Experts of a small language model.
Size: 13 layers, width 192, vocabulary 16384.
Experts: 48 experts in each of 11 layers, 6 empty slots to pick.
Training: a variant of SOAP for the experts, 371M tokens, 5699 steps.
Below are experts of layer 7 (counted from 0) of a mixture-of-experts language model. Rows are named router (the router's row for the expert) and show model dimensions 128-191. Each number is 500 + 50 x the weight over its row's rms, rounded and kept within 0 to 999. Numbers have three digits each.
Before each expert's rows: a language model's description of what the expert responds to. This comes from a sample of Wikipedia text that the model never trained on.

# expert 35
What it handles: Short consonant-heavy middle fragments of rare names and words (Sup'ern'ova, Or'ph'aned, Ci'ud'ad, F'osh'ay), often after a capital.
router:473450472514551547378494476461474494505481510495469488523493459535406483382572473481550542496517480477473469490519472521462488514547446555468572512447515509497467339486531432531450479486510485

# expert 7
What it handles: Statistical and table vocabulary like overall, Total, sq, average, Length, years (202x), and word-initial prefixes like co-, trans-, sup.
router:467485494511623342491463472484495477509494533481470370513392497523525457478499533534515512520540484490478471460506461517487476535530508502492403539526530362466462447486527561515465508485525487

# expert 31
What it handles: Capitalized syllables starting names (Con, Le, Mon, San, La) or mid-word pieces (Strath'con'a, Chryse'ob'acterium), plus are after There.
router:477472472514523443439458484471456453517497520480465369523482572523523473481502458518527520526521472472482463452514486524467467511542405555460421543542532499493495580469530717524465442470531478

# expert 8
What it handles: Lowercase word-piece fragments inside words, often right after a capital or first letter, such as abb, lev, amph, ern.
router:466493496506598535539469478471486485543494525602452473529546518542532467429499448468524537505520464466484476494532461525444510530540579519480569512402528554492475668476531558518461460483489473

# expert 2
What it handles: Header words and units in tables and section starts, such as Chart performance, °C (°F), Location, Scientific, Population, often after blank lines.
router:479479488535396429479488473457468482529478531391495555541493483536416476575561422561521540528507490469491491490513482536472495527534595482457506544488510405497473526454538615537470607481495473

# expert 37
What it handles: Discourse connectives and sentence openers such as In, However, While, also, together with, and opening brackets before taxonomic authorities.
router:477489488517361543507461458460477469527474523426477554535561539539572471434561479527512541527520479469478482466520473509487471537534551434471502521567519521490484441478531512504476571476527486

# expert 20
What it handles: First tokens of list items, table rows and taxonomy or gene infobox lines, such as Genus, RNA, Traditional, According.
router:472477475541521409526488453467472491534439508488489643525511473526413491625530470527524527520535474484461456453512492518490478516536558408459491524344521437488488564491540485526461581471530476

# expert 4
What it handles: Section headers and descriptive words in opening definitions, such as professional, drama, series, British, often after "is a".
router:473486451523371497551453474471470465520478549586473516534400520551519487451479476559524513525543478455454468480520488522469465532506411408485440532625530454490472447475510523509462426460498463

# expert 21
What it handles: Frequent words like the, he, she, of and punctuation in lists and tables, plus non-Latin byte pieces in Japanese or accented names.
router:455458474505535394557460460476463472533495522484493436528539519542535470552435504543546521537525472475483446480523490508464477526550435530468498513490533516490484574476547457548497473450516455

# expert 43
What it handles: Coordinating and linking words in prose: and, but, to, with, or, as, until, including, without, often after a comma.
router:478485485539574523447473466465448486542447533479461481534634435533538461464451459500520509513528489456479482440547442528457471521526558560492610534519523453486480696448517584510505477495536493

# expert 18
What it handles: Common nouns and gerunds after the or a, especially use, number, being, using, band, track, device, plus and and commas.
router:459466468532441418497475453490456465555477548634494527512455487529545473534482479531516531510512487490472472442546470540463468524510600393470572532432536493478483562472528347515464510490514480

# expert 36
What it handles: Verb particles and copulas in phrasal constructions, such as up in grew up or brought up, on, is, are, not.
router:485475477510456614533463457479486455534518523347485567522391462534519490379525548523529512515536468465467475469543468531487492515534448562464514539544517524480472588458518450507468541482502487

# expert 6
What it handles: Word-start pieces without a following space (Sh, Mar, Car, El, and in android), plus possessive apostrophes like Women's, and in-word "and".
router:472492454511529508407470477453495491524510532453485572511551467542526488471504452516537545505520444487469468464542464507469475549512514428468571511449523504460469392474508617519477356473517470

# expert 22
What it handles: Articles and determiners before a noun phrase (the, a, an, its, their, The), plus name particles like de, La, and adjectives like military, Royal.
router:462472470511529453552474484488478478530492524498468594517418473532562472424408528493538513519537487466474476463529461526463475536518543419477532515530519425491474632466508569541466449488526482

# expert 9
What it handles: Common first names such as James, William, Mary, plus word endings after a capital letter, as in Aside, Apart, Belle.
router:487489468522463317560466475489486464528496515483473507513513468534528477607533509508531516508516493466490483475511474538477475534528498400466574519582521441479468424468517397526489532487516464

# expert 33
What it handles: Past participles and place verbs such as destroyed, sold, built, located, killed, plus table cell separators and number pieces.
router:472467451540483443547454480461460468552481512465473584526641486517486462505421444536514512536510479453465456462529472507465476534529581351479479522397523496493475553450516490532488391462530489

# expert 29
What it handles: Word right after a person's name or a heading, such as was, by, from, after Directed; also name pieces like Kil, Sak, Nichol.
router:481493486515491402371456483477478488526450510698466439512537458533449456483617515509512533520516465456461479459540476525479456538527578537449527532625556557477485303454519491515455529474528465

# expert 28
What it handles: The word family in species descriptions (in the family Cerambycidae), plus open brackets, commas, year pieces and odd byte tokens.
router:496470481511435452355481470476486496518502517428463375517477495521495467509446562528542519519511490464484463481538491531463476534529477556493435516563537505468461391475534507514479529474519488

# expert 5
What it handles: Classifying nouns and mid-word pieces, often in biology or data tables, such as subspecies, Genus, component, part, group, school.
router:488472483530487563444491471485459484522449505413505352534422529532481487535519456508532507499527484477478467472532485524485491535537520376488422498421539556474480383480535396525473489470524478

# expert 40
What it handles: The preposition of and other prepositions after nouns, plus table cell pipes, such as chances of, against the, by defeating.
router:469473463531492512490487459476477491523478542578483537508516481512426482506459472519524515532526494487487483474514468512488483535541347435477479537576526476470474699480519472511469469471520457

# expert 17
What it handles: Contrast and cause words like because, but, though, if, plus word endings completing a verb or adjective, as in enhanced, praise, Any.
router:464442477513513423564490485484460476515480540517456500537602440510406452587460492521519515504507450457484453480550467512458460537527563578458419541460544344465474438470540449550487556479509463

# expert 47
What it handles: Words after === heading markers (Doubles), the in prose, commas, place and person names like York, Australia, Louis.
router:492467484518524412572453457480483478545509524572490603524483479538554480420426496514531525527523458463479472455514488528470486520529454480473448534421532477472482424478516488524494423478506460

# expert 12
What it handles: Nouns naming infobox fields, institutions or teams before a colon or line break, such as Location, Venue, Team, School, District.
router:498508457542501600494463464472482488544454521579501419530583511545434496349488600553528535497525476489471492472518486517482477528509505501480424522584513526480484406466522499533479380477539467

# expert 32
What it handles: Word-initial pieces, often capitalized or re-, that begin longer words or names, such as requ, Leg, Re, Register, returned.
router:491475458527461378575460461490462474534481524420498609513463491525464485530538472539539541536518466478473479485545480517485489516518548446468554509542523389475470334473528494507465524480532469

# expert 25
What it handles: Linking prepositions of, to, in, plus newlines, genus and Genus: labels in taxonomy text, and Cyrillic or Greek byte pieces.
router:473492474535473577464488479483469466523487546387468422534473512512555483547521510536507532532537493484459457486549491530461496543517399511458412521545555551471470626493523486533465408486539459

# expert 15
What it handles: Punctuation inside running text and tables: commas, em dashes, closing quotes with comma, slashes between doubles partners, plus the, a.
router:474485464543495528613459483473471466530469521638480548532508496517505462433410452518518541499512495483473482450512472532464472511519495295451437504585520534460495439479539529509473338477525461

# expert 34
What it handles: Opening parentheses before glosses or figures, commas in lists and place names, table pipes, and math braces like _{ or }{.
router:483500453549580539540445478479465476526473550444461497525402480509504480653378492514528525549534469464488460458530457536492477539545491546469600541522494546472472454494541505519462550457531485

# expert 13
What it handles: Sentence-initial pronouns and relative or clause words after a period or comma, such as He, She, It, which, that, There.
router:478460460519480428593455485450490450545483542506464426514625512522519484512518449519514522522546455479461479457542449504495462534535518412447556540553537543460494481466536391515484483492551475

# expert 24
What it handles: Inner pieces of foreign place and personal names after a capital initial, such as u in Ouagadougou, ran in Oranjestad, ov.
router:482474472498519448447488493491481477493515504466417539522641513545575482506521612462511541510518480466492467492544484548458508527547521635474635529413522561505481531491511366510453558446517467

# expert 10
What it handles: Modal verbs and passive participles after is/was (may, could, must, seen, located, expressed), plus sentence-final periods and they, from, which.
router:491485452531404502569461471473492464547456537535465516533590464553554484527417539532516544514535461465473453483545456515477489517536532446447571507481549464458452696470515603522465501455509492

# expert 1
What it handles: Single digits and number pieces in dates, scores, vote counts and tables, plus in/on before years, such as 5 May, 18–16, in 2025.
router:436477527602489455566498489514447431487532500429457522541491519493448505529531487560504508553537395486469486550478411609467419535519522418531524518564491543440461507530530542539462589400477478